config = dict(
    num_hidden_layers=11,
    hidden_act='bilinear',
    router_score='sigmoid',
    normalize_top_k=True,
    balance_loss=0.00209,
)
Below are experts of layer 5 (counted from 0) of a mixture-of-experts language model. Rows are named down (a neuron's output weights, with its number) and show model dimensions 0-95. Each number is 50 + 15 x the weight over its row's rms, rounded and kept within 0 to 99.
Before each expert's rows: a language model's description of what the expert responds to. This comes from a sample of Wikipedia text that the model never trained on.

# expert 39
What it handles: The first digit of a number, usually 1 or 2, opening years like 1884 and 2009, scores and table statistics.
down5:65 62 64 69 50 29 36 45 85 31 36 45 58 33 73 32 67 43 52 36 62 65 45 58 48 37 55 33 51 55 72 41 77 55 68 36 84 42 57 34 52 50 30 48 50 07 60 32 45 45 43 43 32 80 59 30 65 08 46 61 46 55 36 42 39 71 58 56 62 52 31 59 64 53 51 38 54 43 85 50 41 39 46 55 37 49 87 60 33 62 45 49 54 55 49 54
down6:45 67 78 76 68 45 10 55 44 49 96 56 35 51 46 57 54 53 41 40 58 38 46 86 53 62 56 41 65 44 41 66 69 36 60 53 38 51 59 59 45 57 51 47 50 39 45 62 32 70 65 13 53 43 49 48 55 23 32 77 67 62 52 56 66 43 23 48 55 55 42 67 46 46 48 36 72 34 38 50 26 39 31 42 67 70 38 28 73 54 55 27 29 57 62 48
down7:32 56 40 61 54 38 66 62 28 47 53 48 64 59 52 38 64 38 23 29 61 42 64 49 42 28 50 58 58 51 45 46 34 35 35 53 51 60 46 51 55 42 84 66 59 17 42 10 63 73 40 69 22 79 48 41 65 33 63 58 54 41 65 58 39 48 57 46 55 44 37 75 54 70 34 38 53 68 62 68 31 45 35 66 44 59 48 52 10 83 63 47 16 56 54 50
down8:37 60 59 49 47 71 40 53 44 34 71 60 49 54 55 70 36 58 87 52 28 66 47 27 48 64 34 47 65 74 43 64 52 42 42 34 32 48 67 47 66 47 45 38 44 36 23 47 50 42 37 58 60 55 47 68 51 48 48 39 34 57 53 18 51 44 38 79 61 41 86 30 44 73 37 58 57 48 73 34 33 49 71 71 53 72 47 24 23 26 42 65 76 75 72 54
down9:63 79 24 50 64 59 58 54 35 34 49 37 74 56 47 32 57 63 26 43 65 50 59 57 46 68 53 36 32 45 54 44 95 56 30 41 46 55 54 48 40 38 51 42 72 34 88 35 44 60 44 56 81 33 69 41 33 64 42 55 43 44 51 78 60 48 77 53 50 77 65 62 54 56 42 52 25 53 42 24 43 45 28 45 43 39 33 61 62 34 42 45 89 40 32 43
down10:37 43 51 60 55 66 47 81 63 48 55 35 35 49 39 58 68 53 37 69 24 44 59 29 58 43 33 29 70 63 61 64 49 50 61 47 36 47 62 46 39 39 70 20 43 30 19 72 68 39 38 24 49 58 57 27 49 42 47 18 57 71 38 26 58 60 61 72 42 27 48 52 78 51 65 44 67 84 58 58 57 57 59 59 65 45 47 53 37 22 43 88 62 46 44 47
down11:39 58 40 36 48 46 74 46 52 56 67 51 48 66 59 36 74 82 62 21 44 53 32 28 77 50 62 60 73 43 34 49 52 64 69 32 73 53 52 57 49 46 50 35 48 44 75 50 61 62 50 80 32 38 23 29 31 68 44 58 52 11 41 81 34 61 55 62 55 65 55 60 52 64 40 46 51 24 75 43 31 33 46 50 58 42 34 39 59 58 52 37 32 73 31 32
down12:65 52 50 47 44 50 45 39 63 67 41 43 81 65 90 30 43 49 74 60 72 41 55 62 51 40 43 69 53 57 58 43 79 38 41 44 51 08 44 43 34 46 60 73 36 47 34 34 45 68 24 49 69 55 81 59 58 38 37 56 51 34 26 49 46 58 76 30 50 52 67 28 60 65 37 53 65 48 56 46 55 50 33 15 55 37 54 73 40 76 61 44 38 30 30 59
down13:38 23 35 42 23 50 31 61 42 49 66 49 36 64 47 54 25 64 70 73 70 26 28 41 54 34 34 17 32 61 71 63 60 56 62 51 52 62 62 53 80 31 49 49 29 65 43 21 53 49 39 43 37 69 51 53 40 43 46 56 48 55 37 14 77 44 40 69 54 64 31 64 23 48 47 33 48 61 51 49 32 29 34 44 52 74 37 19 52 50 62 55 50 24 57 52
down14:45 48 19 42 22 56 45 64 72 39 38 41 46 39 59 43 89 50 26 29 47 22 54 38 69 77 67 58 43 48 66 55 56 24 50 61 44 53 33 50 31 22 49 47 57 38 92 64 39 60 40 46 63 43 67 67 71 45 49 51 64 31 55 68 48 58 63 40 55 32 55 56 49 35 28 59 48 60 63 37 32 64 32 46 53 41 09 44 30 44 57 76 37 45 57 62
down15:55 68 61 53 63 44 36 41 41 49 34 59 55 38 43 49 46 36 55 65 20 04 32 69 78 30 42 39 50 38 76 42 82 44 63 59 73 46 85 57 73 56 50 58 50 47 57 54 35 63 45 27 43 35 44 49 48 51 53 36 65 67 51 39 41 73 27 36 47 45 57 48 76 32 25 63 57 37 13 69 35 52 50 51 52 58 59 57 62 57 58 55 75 70 48 76
down16:35 49 41 70 35 21 67 30 48 56 43 56 55 58 24 53 60 62 44 34 77 61 71 27 53 64 64 31 59 50 57 46 34 44 08 53 39 44 62 41 56 77 65 47 37 66 59 46 53 41 50 63 79 54 29 51 39 61 40 47 85 36 40 54 35 74 41 67 52 64 42 74 60 48 34 55 55 17 82 29 46 58 43 54 75 39 31 42 40 46 58 72 74 56 49 46
down17:48 48 46 84 67 80 26 50 55 42 47 53 59 68 43 57 76 62 72 54 25 00 59 73 39 37 48 67 50 30 38 48 70 37 45 43 28 68 70 65 51 43 54 70 35 53 52 53 57 45 54 44 45 48 52 45 65 47 29 45 17 58 24 24 40 74 45 44 34 34 55 39 26 39 71 50 55 58 56 74 62 40 46 61 56 64 46 44 44 77 59 64 44 42 49 56
down18:41 58 33 61 50 33 30 51 13 57 23 75 29 24 42 46 28 61 44 33 37 61 68 65 58 58 51 53 64 49 41 21 67 56 29 53 34 67 51 47 48 29 67 48 56 58 36 79 60 62 48 55 55 38 33 36 29 37 64 71 53 46 25 59 47 77 54 43 55 72 61 89 68 50 42 43 29 43 55 53 75 71 63 58 64 70 63 54 36 40 32 54 50 41 72 45
down19:42 49 76 71 42 61 27 61 53 54 51 50 39 70 54 57 87 46 94 54 31 71 69 45 60 69 65 31 44 39 80 50 68 40 66 48 52 48 51 65 32 48 56 63 63 71 41 80 42 30 41 57 47 33 52 55 52 57 70 47 35 18 38 61 43 64 43 66 37 58 55 35 56 46 18 59 28 39 51 40 36 40 57 72 47 69 55 64 54 26 49 53 70 25 37 29
down20:58 34 49 68 42 64 42 61 54 64 40 69 13 46 64 61 29 60 50 50 51 50 83 72 60 53 23 71 73 37 59 26 46 18 65 50 39 39 52 51 34 60 55 66 26 43 51 78 53 48 53 38 84 31 74 44 31 59 51 31 30 79 56 53 53 62 81 44 35 42 52 31 52 36 60 42 38 81 51 29 39 32 36 50 41 37 47 36 46 44 45 32 48 52 56 60
down21:39 56 59 30 69 67 60 49 34 47 41 18 25 64 52 39 56 24 42 39 43 52 40 47 42 62 39 60 40 35 59 52 75 30 40 60 28 51 50 55 42 52 39 38 56 83 47 44 58 65 54 74 44 21 36 66 61 28 49 49 33 32 78 71 55 49 88 39 79 77 52 53 36 34 58 52 54 56 44 68 50 34 64 67 64 67 53 23 78 70 53 38 29 39 54 54
down22:57 55 38 53 44 30 78 35 41 54 85 38 45 59 60 64 11 54 51 56 33 66 50 60 43 31 30 27 62 55 31 57 56 43 54 73 46 34 72 59 65 35 61 43 57 45 49 50 42 84 42 53 32 28 54 46 50 39 46 54 60 77 55 43 49 37 56 35 72 43 44 43 59 86 59 68 45 36 43 40 37 59 41 08 61 56 52 23 68 73 35 47 64 65 35 26
down23:47 60 61 59 18 62 62 38 44 68 23 59 48 79 48 54 45 50 60 45 51 44 54 58 38 41 70 49 47 36 46 33 45 24 30 40 52 31 22 48 26 28 37 75 40 62 68 54 54 67 37 44 31 45 38 64 58 55 45 28 46 53 45 80 49 63 60 52 37 42 51 52 31 79 60 52 50 91 55 47 63 53 36 58 31 41 52 35 53 65 28 50 62 36 00 74
down24:43 57 46 37 35 38 29 48 27 56 67 55 68 49 40 51 59 58 33 74 29 50 45 37 37 52 41 67 53 44 38 49 16 35 28 72 43 42 60 46 32 47 43 39 73 66 54 76 51 54 48 46 20 38 24 65 59 81 44 53 52 64 34 68 58 37 07 56 48 37 32 67 33 29 27 50 55 61 29 49 22 39 56 61 77 49 42 52 80 42 33 35 67 41 42 60
down25:63 41 82 31 40 87 66 19 52 41 65 59 65 36 20 33 69 63 37 67 53 58 39 35 28 64 57 69 45 47 46 33 57 57 63 46 50 47 34 33 16 44 61 46 43 32 46 56 23 50 53 45 40 69 62 56 48 60 48 51 48 64 58 24 50 72 39 52 61 59 46 73 62 46 58 24 73 64 68 42 69 56 51 54 53 51 55 51 23 41 84 69 16 55 60 54
down26:36 47 61 85 46 48 23 49 43 28 71 44 20 34 34 57 70 73 57 56 62 52 59 70 82 67 48 78 51 71 61 25 22 43 16 60 57 42 39 41 39 72 44 46 29 44 55 56 49 19 62 31 46 46 60 55 49 79 38 48 29 45 52 48 32 46 60 47 10 43 66 62 63 36 44 58 53 62 56 60 58 39 47 66 36 47 43 37 51 56 67 47 30 31 50 42
down27:72 37 70 51 56 46 61 56 28 52 66 31 47 44 46 42 65 35 21 59 41 59 48 36 33 57 26 47 60 25 28 66 65 51 72 60 44 27 49 44 34 45 53 67 40 41 38 73 72 54 78 28 37 34 59 41 49 57 38 45 59 57 56 78 55 77 57 49 79 32 53 76 63 46 55 42 74 62 43 60 40 23 29 26 49 48 54 51 36 25 62 78 35 44 22 61
down28:47 64 45 65 53 58 44 42 38 45 42 33 57 78 51 49 33 37 44 45 23 43 53 52 61 63 49 75 67 50 62 53 81 53 63 62 56 72 47 61 59 39 55 42 45 41 34 11 59 45 51 53 63 57 65 51 40 48 74 46 25 51 60 60 36 39 46 24 47 60 63 32 50 88 69 35 53 76 73 71 85 75 22 33 63 43 60 63 59 33 33 17 35 59 54 44
down29:66 70 42 52 41 49 32 68 28 58 55 47 41 69 40 30 66 30 37 23 40 41 53 94 63 42 42 66 25 51 59 44 60 53 82 70 35 56 32 75 52 62 44 43 48 53 46 74 50 47 41 53 45 69 45 39 73 40 68 76 49 43 67 46 67 53 38 72 59 71 54 82 51 47 62 42 23 43 55 35 32 43 63 56 42 50 75 58 29 36 44 59 77 29 32 51
down30:64 61 42 48 26 79 87 43 41 42 55 50 46 60 56 43 29 55 32 46 46 34 36 52 36 50 58 66 62 51 50 49 57 24 38 55 87 51 65 36 77 46 36 60 36 46 27 51 71 72 27 56 44 47 64 71 63 77 57 31 50 53 53 58 51 58 53 55 62 39 34 24 20 73 59 42 33 24 24 67 48 54 50 52 54 55 23 50 61 61 31 33 13 61 45 49
down31:46 20 19 55 66 76 48 46 34 27 63 26 34 58 71 45 58 67 42 58 70 36 73 50 64 28 38 50 52 40 47 66 53 44 71 34 70 19 48 23 52 41 54 53 72 66 35 85 47 41 42 27 38 61 48 65 54 59 48 59 39 50 31 58 35 41 50 52 53 66 45 35 41 63 41 63 62 63 36 52 62 46 14 62 68 75 22 44 44 59 45 57 32 50 75 66
down32:57 51 66 52 58 61 38 45 33 35 58 78 37 55 55 39 48 48 61 87 58 51 58 36 49 35 29 65 33 46 52 47 70 60 59 60 21 31 38 46 69 50 59 40 32 28 45 49 49 56 56 74 30 51 57 86 50 55 53 41 54 27 50 66 63 42 65 77 49 50 51 40 40 52 32 32 54 05 82 50 24 55 60 71 49 31 42 44 30 61 41 18 46 42 55 20
down33:44 64 47 61 35 46 50 72 15 47 69 41 57 42 56 44 51 46 52 48 58 63 51 33 56 64 63 55 32 42 46 30 30 48 85 33 31 60 48 50 60 68 43 34 30 34 30 46 53 51 32 47 31 71 33 35 70 32 25 39 69 44 40 39 24 50 52 34 39 67 06 53 63 59 68 47 60 31 52 38 37 36 57 21 36 58 39 58 63 69 29 51 39 36 12 42
down34:56 15 64 48 34 38 63 66 54 35 63 58 43 64 49 67 48 49 37 49 34 45 65 35 32 59 25 41 48 55 71 32 67 63 48 37 65 53 64 36 40 43 39 37 62 54 21 61 39 52 31 60 40 58 52 42 87 64 48 24 68 58 49 48 44 57 72 53 37 50 56 58 47 67 48 34 55 39 70 26 34 41 73 00 73 55 68 32 37 53 71 46 36 75 48 52
down35:72 53 63 52 31 58 54 43 63 50 77 23 65 80 22 46 39 58 23 48 26 59 52 49 30 63 62 38 42 61 39 61 44 47 51 65 30 66 49 64 50 30 49 50 47 66 59 62 34 51 57 63 29 62 58 59 34 71 14 35 44 43 42 51 84 31 38 75 75 61 62 43 74 46 32 45 22 57 21 35 59 60 63 59 71 68 54 42 70 54 41 46 72 43 54 55
down36:48 37 25 60 44 43 50 36 51 33 87 38 33 51 33 50 50 55 66 22 49 38 64 52 41 62 46 36 53 81 59 30 47 41 29 55 44 69 51 83 49 55 69 75 38 44 64 13 56 55 74 26 56 81 44 70 70 65 54 19 31 42 51 59 38 47 28 64 47 51 51 35 54 29 51 65 26 47 55 59 56 61 24 72 40 35 62 61 49 65 46 56 32 40 41 59
down37:45 68 34 42 23 46 84 55 40 29 38 50 43 42 69 52 45 61 57 57 55 56 44 52 44 64 36 25 71 56 53 33 84 54 64 45 44 62 55 43 68 54 55 92 41 66 47 54 48 64 35 61 25 56 87 38 59 13 22 46 56 29 48 51 60 55 31 35 56 59 45 48 67 76 41 25 43 40 48 38 47 66 41 59 66 58 56 41 61 56 83 61 60 79 54 44
down38:61 62 61 25 23 48 61 73 58 64 58 46 44 60 21 50 86 40 57 53 45 64 51 47 43 65 38 43 17 55 48 45 40 51 42 31 48 53 61 58 67 54 38 53 40 56 79 78 59 70 37 69 66 19 59 26 58 51 45 48 86 28 27 51 82 58 59 58 43 37 60 55 85 45 63 54 59 46 53 52 48 52 55 69 71 47 73 64 44 22 44 30 64 58 62 47
down39:72 56 49 51 70 55 19 19 74 47 65 54 66 41 28 48 30 47 62 55 31 57 51 38 55 45 56 78 23 42 19 46 52 65 27 23 79 59 35 30 34 14 57 54 60 33 63 64 51 53 46 26 41 40 45 73 47 74 57 37 30 62 72 46 62 53 62 62 67 38 42 69 65 62 40 37 60 41 40 36 52 45 35 62 46 32 43 56 40 53 41 49 47 79 30 43
down40:75 39 72 38 31 52 47 50 43 46 35 71 51 76 66 51 67 48 79 33 41 23 26 39 47 46 54 75 27 53 51 63 53 42 61 63 76 55 74 56 39 31 32 17 34 56 42 54 53 57 35 83 54 58 37 59 55 49 55 24 46 70 49 31 42 53 29 45 39 28 40 38 53 53 50 51 46 84 48 30 32 56 50 16 69 39 57 41 66 48 31 61 56 57 25 56
down41:68 54 40 30 37 44 75 61 42 50 46 65 57 58 59 71 38 49 39 18 48 74 68 12 52 59 38 55 53 70 29 71 49 40 56 37 63 58 60 33 56 67 56 30 63 31 46 61 54 61 36 28 63 41 49 56 32 65 55 47 52 51 45 64 78 25 42 66 43 64 12 48 66 57 60 21 58 39 41 49 89 34 71 30 40 64 59 60 28 37 38 56 65 65 43 63
down42:80 54 44 61 40 84 04 54 57 57 53 65 52 52 26 52 75 43 55 58 43 57 46 50 38 59 64 84 45 61 35 40 54 43 36 19 21 35 71 40 47 55 40 39 39 51 33 63 52 71 36 40 46 63 56 63 67 41 72 46 40 63 67 46 68 30 42 68 24 57 44 62 67 57 54 53 52 73 34 41 46 68 24 58 52 57 40 15 41 60 49 66 51 45 30 73
down43:57 27 39 63 47 46 72 52 52 68 26 37 67 29 62 43 69 57 35 41 69 54 49 41 55 20 74 31 18 34 56 80 77 68 61 76 73 56 47 30 57 55 40 21 40 70 47 64 36 26 59 51 74 21 41 63 52 55 54 42 36 32 54 58 42 34 49 62 27 40 56 24 73 57 48 35 40 52 49 54 39 29 33 43 27 62 53 55 57 64 53 64 45 59 61 39
down44:56 63 37 28 39 32 48 45 40 37 42 51 33 69 74 46 48 66 53 63 53 31 52 69 37 45 39 54 41 26 62 47 88 57 49 69 63 71 35 63 37 74 62 51 52 33 62 31 47 76 51 59 35 68 36 52 74 28 53 30 69 64 61 22 33 52 38 47 48 59 34 54 40 47 54 42 40 77 31 16 48 56 38 34 79 61 40 49 25 47 75 34 40 46 68 73
down45:32 59 59 62 61 31 50 49 44 41 72 23 33 31 44 63 63 42 52 49 52 63 32 65 62 53 41 24 76 67 45 43 36 66 55 35 46 42 58 39 60 49 63 57 52 82 70 14 60 37 91 37 65 40 48 67 55 27 46 79 36 61 42 32 73 45 78 56 49 65 75 48 61 59 37 73 58 25 40 58 57 65 45 56 38 54 40 57 57 21 54 24 58 61 56 36
down46:47 84 46 50 80 56 61 62 36 64 28 50 14 41 83 30 67 85 61 72 58 40 47 27 54 40 69 62 43 57 53 36 45 47 60 49 35 59 51 55 61 49 64 61 25 40 54 41 51 61 41 33 45 48 47 41 28 63 38 47 40 34 54 14 66 58 46 72 46 67 33 54 53 65 63 47 50 16 55 49 51 45 78 56 70 52 52 51 63 27 37 79 26 63 38 44
down47:64 51 31 62 66 53 43 32 85 34 28 34 55 58 66 46 44 47 61 72 40 46 29 62 58 36 60 62 26 79 40 43 70 54 58 71 67 31 29 48 39 52 48 64 74 61 48 45 64 68 22 44 25 57 62 55 70 50 64 54 30 60 36 23 73 50 27 21 71 34 65 49 67 40 54 57 80 28 38 67 50 57 47 59 65 44 51 66 75 53 36 47 57 44 41 36
down48:33 43 56 48 68 58 54 37 61 62 54 55 56 46 65 38 30 56 48 69 44 28 78 43 35 33 17 28 37 12 29 54 44 35 48 64 54 54 52 62 78 61 53 24 25 68 66 38 37 78 27 42 53 66 60 68 46 44 49 30 34 57 56 51 32 36 42 73 44 50 67 51 47 50 36 69 54 96 53 62 43 51 63 33 51 46 73 57 41 65 70 37 23 57 44 42
down49:61 54 55 53 89 40 32 54 54 61 56 66 57 67 91 99 51 60 31 64 76 49 38 32 56 53 54 76 56 48 54 59 71 51 18 46 46 46 47 22 42 65 57 39 58 39 47 51 49 19 51 34 33 41 75 29 55 50 51 36 51 42 55 48 58 54 32 35 58 40 65 46 51 49 63 47 43 60 45 65 68 38 40 42 64 53 54 25 81 31 26 67 51 49 41 33
down50:42 37 62 62 65 37 37 31 31 57 38 85 39 81 66 62 41 55 26 46 31 30 52 55 83 46 68 21 56 45 60 53 28 68 46 50 76 59 65 40 67 39 59 71 58 43 49 57 59 63 55 55 60 50 33 56 36 62 59 40 62 73 32 66 68 48 45 53 58 59 32 52 72 71 64 71 39 37 44 52 54 20 48 74 73 59 68 31 43 59 36 22 69 54 32 38
down51:68 47 66 72 27 21 46 46 35 79 44 62 22 66 46 56 48 52 57 89 36 49 54 75 55 49 58 45 65 55 37 49 12 38 26 39 51 38 55 72 44 63 71 40 56 42 59 51 29 61 85 42 59 54 48 37 48 22 50 46 63 33 63 47 72 59 71 44 71 65 39 58 35 47 62 50 44 64 50 43 45 72 44 74 68 64 42 43 60 54 50 35 33 70 19 53
down52:54 55 75 52 40 71 65 76 61 33 40 39 19 52 60 44 68 47 64 58 44 32 55 69 61 61 42 63 48 77 68 21 50 45 54 58 66 42 85 32 42 54 50 59 45 33 48 69 41 38 62 43 83 44 55 68 56 78 36 64 61 68 55 37 40 31 37 33 51 19 57 37 58 56 32 62 23 61 29 13 63 54 40 51 47 53 35 45 75 51 72 36 68 48 52 53
down53:50 78 49 45 63 25 45 67 15 63 39 77 61 62 27 31 44 31 49 73 45 46 65 49 62 53 41 46 60 49 61 70 62 49 66 41 49 46 68 41 23 68 53 56 51 77 54 46 59 51 58 36 56 50 60 62 35 35 42 55 53 25 22 34 60 54 26 47 27 57 69 64 53 51 39 20 61 48 28 39 73 29 64 58 47 71 47 41 51 41 14 75 71 55 76 40
down54:59 33 56 53 43 35 55 43 48 40 50 58 47 75 59 50 25 55 45 36 46 37 52 66 41 56 27 67 53 71 44 76 72 61 28 66 66 69 41 56 31 69 65 34 62 51 57 82 50 46 20 59 55 38 43 58 60 57 53 35 70 58 36 68 59 36 54 79 20 35 39 31 31 65 56 68 57 68 59 54 25 59 77 39 82 25 62 33 56 41 64 87 47 51 39 55
down55:64 40 69 48 53 52 58 26 50 79 50 46 44 59 29 51 59 38 47 50 41 83 49 51 55 18 52 50 23 39 50 45 51 99 31 62 29 30 84 69 43 44 46 48 49 54 60 19 33 51 30 49 58 64 31 40 32 59 44 49 53 50 49 52 45 41 20 59 49 71 62 51 32 49 33 83 60 70 49 43 37 57 53 51 56 24 59 72 52 50 30 54 73 54 31 39
down56:61 52 54 30 26 45 56 58 30 36 69 58 57 67 47 55 31 46 56 36 36 59 33 40 66 13 65 44 94 56 57 51 56 24 70 65 30 42 44 67 50 72 46 27 61 48 42 33 49 31 52 41 62 46 57 44 49 66 58 39 73 52 32 33 60 26 71 42 48 29 42 61 73 55 42 53 58 44 34 30 43 37 49 73 26 61 31 63 76 45 76 56 43 18 64 54
down57:37 67 64 60 20 36 35 40 55 65 62 49 55 60 38 41 50 51 90 68 34 55 60 39 64 38 62 45 72 45 56 36 51 57 81 81 54 34 41 67 54 33 40 71 66 53 67 66 53 63 43 48 35 40 63 47 32 63 48 16 40 55 56 27 65 66 45 55 52 66 23 48 73 26 61 54 71 44 37 22 80 63 61 37 46 65 40 35 44 46 46 59 51 44 46 13
down58:00 07 34 75 54 51 68 61 52 51 47 54 34 59 46 47 39 75 44 52 56 54 59 33 44 60 40 67 54 62 40 53 32 42 31 52 53 20 52 45 64 65 87 57 55 40 19 62 68 73 37 85 30 57 57 72 29 70 52 59 35 49 51 45 41 28 45 65 39 68 56 50 64 51 55 61 56 64 40 44 56 39 43 35 51 63 70 59 36 47 30 51 65 35 59 50
down59:58 61 40 48 49 15 41 33 70 24 76 29 48 33 37 61 47 37 73 78 34 33 22 49 31 57 39 22 28 48 46 47 40 55 69 47 49 46 48 60 51 56 50 69 35 68 49 51 28 62 64 78 53 32 47 72 49 54 57 52 39 58 56 45 45 84 53 27 67 44 83 63 52 40 42 46 68 25 52 46 64 80 58 60 29 73 44 56 34 49 62 30 51 55 70 41
down60:29 48 52 58 66 36 67 47 17 57 48 56 47 29 61 57 56 75 52 28 50 16 63 44 67 77 79 37 66 20 54 41 41 82 38 43 40 63 41 61 60 38 50 47 55 44 59 67 33 30 62 54 37 64 34 38 29 45 48 58 33 58 36 54 59 56 47 79 63 28 38 46 41 18 41 59 49 60 50 53 56 58 35 64 44 35 38 36 25 44 41 42 71 20 84 46
down61:76 00 30 55 58 21 50 27 21 45 66 37 61 38 73 34 40 29 50 82 48 47 50 64 43 76 56 49 38 72 46 69 19 58 48 47 46 62 44 61 58 45 39 52 09 66 41 63 59 55 39 63 61 40 48 41 48 38 43 22 58 50 37 67 62 46 67 61 27 50 62 60 43 50 74 62 53 46 38 34 51 61 27 64 37 56 65 62 51 50 45 42 57 31 62 36
down62:56 27 53 52 66 27 39 58 28 49 48 54 64 46 53 53 36 59 53 19 79 59 48 40 69 48 48 36 48 67 63 34 62 40 51 19 37 39 41 69 44 66 49 70 75 67 71 79 69 58 43 89 59 28 17 76 55 39 72 70 50 38 39 52 38 26 44 64 40 43 41 42 60 34 35 50 45 15 49 45 49 47 22 49 54 72 59 51 59 40 55 66 56 40 54 45
down63:69 47 51 53 14 22 41 61 41 67 49 64 54 28 63 55 81 40 66 43 34 39 53 40 50 92 43 37 30 68 76 39 46 19 44 68 55 45 63 51 44 32 58 34 37 56 33 55 37 51 56 67 40 44 59 50 53 57 51 36 77 41 71 55 44 51 40 60 22 59 48 46 61 41 42 57 51 51 52 70 62 70 82 19 52 76 62 26 36 50 60 24 58 70 37 44
down64:56 50 31 25 39 64 57 43 30 47 20 42 55 35 63 52 49 32 24 39 48 60 45 52 45 51 77 50 74 77 25 39 33 45 54 42 27 64 54 66 58 53 29 37 64 53 35 52 40 34 51 26 50 59 68 67 38 39 37 67 32 17 48 86 62 30 42 63 55 61 41 68 44 39 59 53 31 43 47 39 41 45 46 65 32 70 64 70 49 55 65 56 55 23 84 23
down65:57 50 29 44 48 51 46 53 67 22 76 62 53 05 40 59 46 45 48 49 18 73 61 41 54 49 37 56 51 37 70 27 25 73 63 51 28 57 34 77 48 72 51 45 32 38 50 52 51 61 33 53 82 58 23 69 62 25 73 52 36 37 38 72 59 63 51 68 43 47 33 54 45 42 60 40 57 68 53 57 48 31 71 44 50 55 37 38 59 42 54 60 17 59 79 54
down66:84 73 56 22 58 53 70 60 63 72 15 35 30 40 36 32 55 48 63 52 58 68 41 50 61 55 60 50 41 63 53 39 63 46 55 68 53 44 59 75 45 27 74 45 35 60 51 59 45 49 41 56 45 48 36 62 27 80 61 29 53 23 41 68 33 41 57 42 73 37 68 39 32 40 76 68 32 30 41 52 63 60 36 74 73 70 59 39 54 40 27 58 51 62 55 77
down67:55 40 41 43 52 08 74 54 33 46 36 42 47 55 39 49 60 41 62 35 40 29 53 67 64 63 62 34 42 29 41 44 39 44 42 37 46 88 47 38 59 24 57 58 51 47 54 48 25 64 59 74 20 46 43 71 31 50 50 35 42 72 48 49 49 72 50 59 52 40 57 51 82 73 62 53 68 28 62 56 48 36 27 59 72 69 76 70 81 40 77 47 34 52 70 49
down68:33 49 39 56 79 50 50 54 70 47 74 50 46 40 35 51 55 62 89 49 81 74 72 68 42 20 40 52 47 49 43 38 33 49 71 75 29 36 62 39 23 39 69 38 54 55 38 64 37 64 45 72 44 67 33 51 72 44 33 23 66 52 61 22 37 49 44 61 57 51 51 39 37 48 47 60 48 21 51 41 47 58 73 84 55 29 50 50 51 45 18 51 39 48 29 48
down69:51 74 50 26 39 49 12 52 54 49 82 34 61 64 49 54 42 44 55 51 51 81 53 45 70 43 68 39 48 58 55 36 56 42 58 22 53 52 34 73 85 53 47 47 66 78 66 48 63 17 70 49 71 35 59 32 54 52 81 32 47 46 40 47 67 44 61 32 66 43 54 48 47 68 27 52 61 63 22 67 52 31 58 66 69 33 36 27 49 60 33 45 59 52 39 30
down70:59 36 43 66 77 32 42 54 63 71 46 55 61 33 72 56 26 31 20 42 49 46 62 47 21 43 71 55 56 33 51 55 59 24 59 58 55 74 62 35 65 70 69 65 69 65 23 55 39 31 67 31 34 37 53 44 40 57 40 31 09 45 33 47 31 70 57 32 47 49 40 37 37 71 54 51 58 44 46 65 77 53 63 55 59 52 49 27 51 34 37 46 29 21 43 38
down71:29 36 52 41 13 53 46 34 51 65 59 63 47 50 38 38 45 52 58 56 54 58 41 45 54 10 63 57 65 73 51 42 57 47 61 59 62 52 57 79 50 19 35 31 64 62 50 44 36 49 49 35 58 31 26 46 46 25 59 48 30 33 50 55 87 41 51 69 42 20 73 61 46 41 61 33 65 13 41 61 74 48 58 67 68 58 64 29 63 47 33 42 70 65 52 30
down72:52 34 16 21 40 70 45 29 53 64 65 22 56 53 56 39 19 53 28 38 36 58 43 49 47 21 47 30 36 56 23 68 48 75 53 69 70 45 48 32 28 53 42 50 76 63 56 46 40 53 61 63 49 61 71 77 52 38 34 67 29 32 50 68 56 69 58 55 60 38 62 53 48 59 45 40 40 33 38 50 55 50 67 79 63 55 25 79 69 55 27 43 49 56 67 55
down73:41 28 65 55 68 46 52 39 59 59 83 50 54 23 51 39 45 29 42 55 68 27 57 43 79 54 50 50 36 35 51 50 43 66 54 50 35 82 50 71 66 94 61 50 33 43 50 52 62 50 52 33 78 44 36 34 41 60 38 56 52 48 38 54 63 33 72 39 42 48 59 24 79 39 56 60 62 76 83 67 56 54 55 35 59 75 31 52 41 32 49 21 42 58 38 32
down74:40 44 45 45 42 42 72 44 56 47 50 52 43 47 70 38 80 44 40 39 51 54 65 45 63 48 39 34 64 45 52 62 74 68 61 32 35 43 29 59 71 45 42 41 20 26 62 64 42 27 36 47 72 54 40 39 64 39 38 42 90 38 67 32 49 11 43 46 38 59 77 22 39 41 63 59 32 50 43 37 39 62 28 47 59 49 40 26 80 58 43 37 42 62 12 41
down75:16 21 62 63 54 34 66 43 45 34 49 80 51 50 63 60 26 38 43 24 57 56 44 41 67 46 63 58 65 58 53 33 49 46 54 30 70 24 41 51 59 45 44 37 54 45 58 27 58 46 40 47 41 30 56 45 59 30 65 60 51 39 47 33 34 36 54 33 45 72 02 52 75 53 64 55 61 55 91 43 39 43 46 78 31 66 36 51 53 62 88 53 47 55 58 43
down76:62 48 51 51 44 80 58 32 42 63 80 78 46 42 62 60 68 46 30 40 25 39 42 25 65 50 42 65 49 45 60 43 34 61 63 65 58 35 50 58 48 43 57 40 85 52 62 20 53 27 42 52 72 65 33 41 46 72 46 55 69 39 32 50 40 51 45 52 50 12 36 62 75 46 57 36 54 74 29 59 22 56 64 56 42 52 65 60 64 30 57 50 27 48 86 27
down77:52 44 52 77 36 13 55 37 57 61 31 53 43 61 47 50 55 47 68 46 34 56 47 55 35 47 56 53 48 45 29 57 65 74 14 53 58 50 36 26 43 42 61 91 65 19 63 47 40 63 28 74 33 52 49 40 72 21 35 63 61 43 22 19 54 33 56 49 36 53 41 62 35 66 46 47 57 57 63 44 55 30 52 32 60 31 23 57 63 46 29 48 42 78 54 65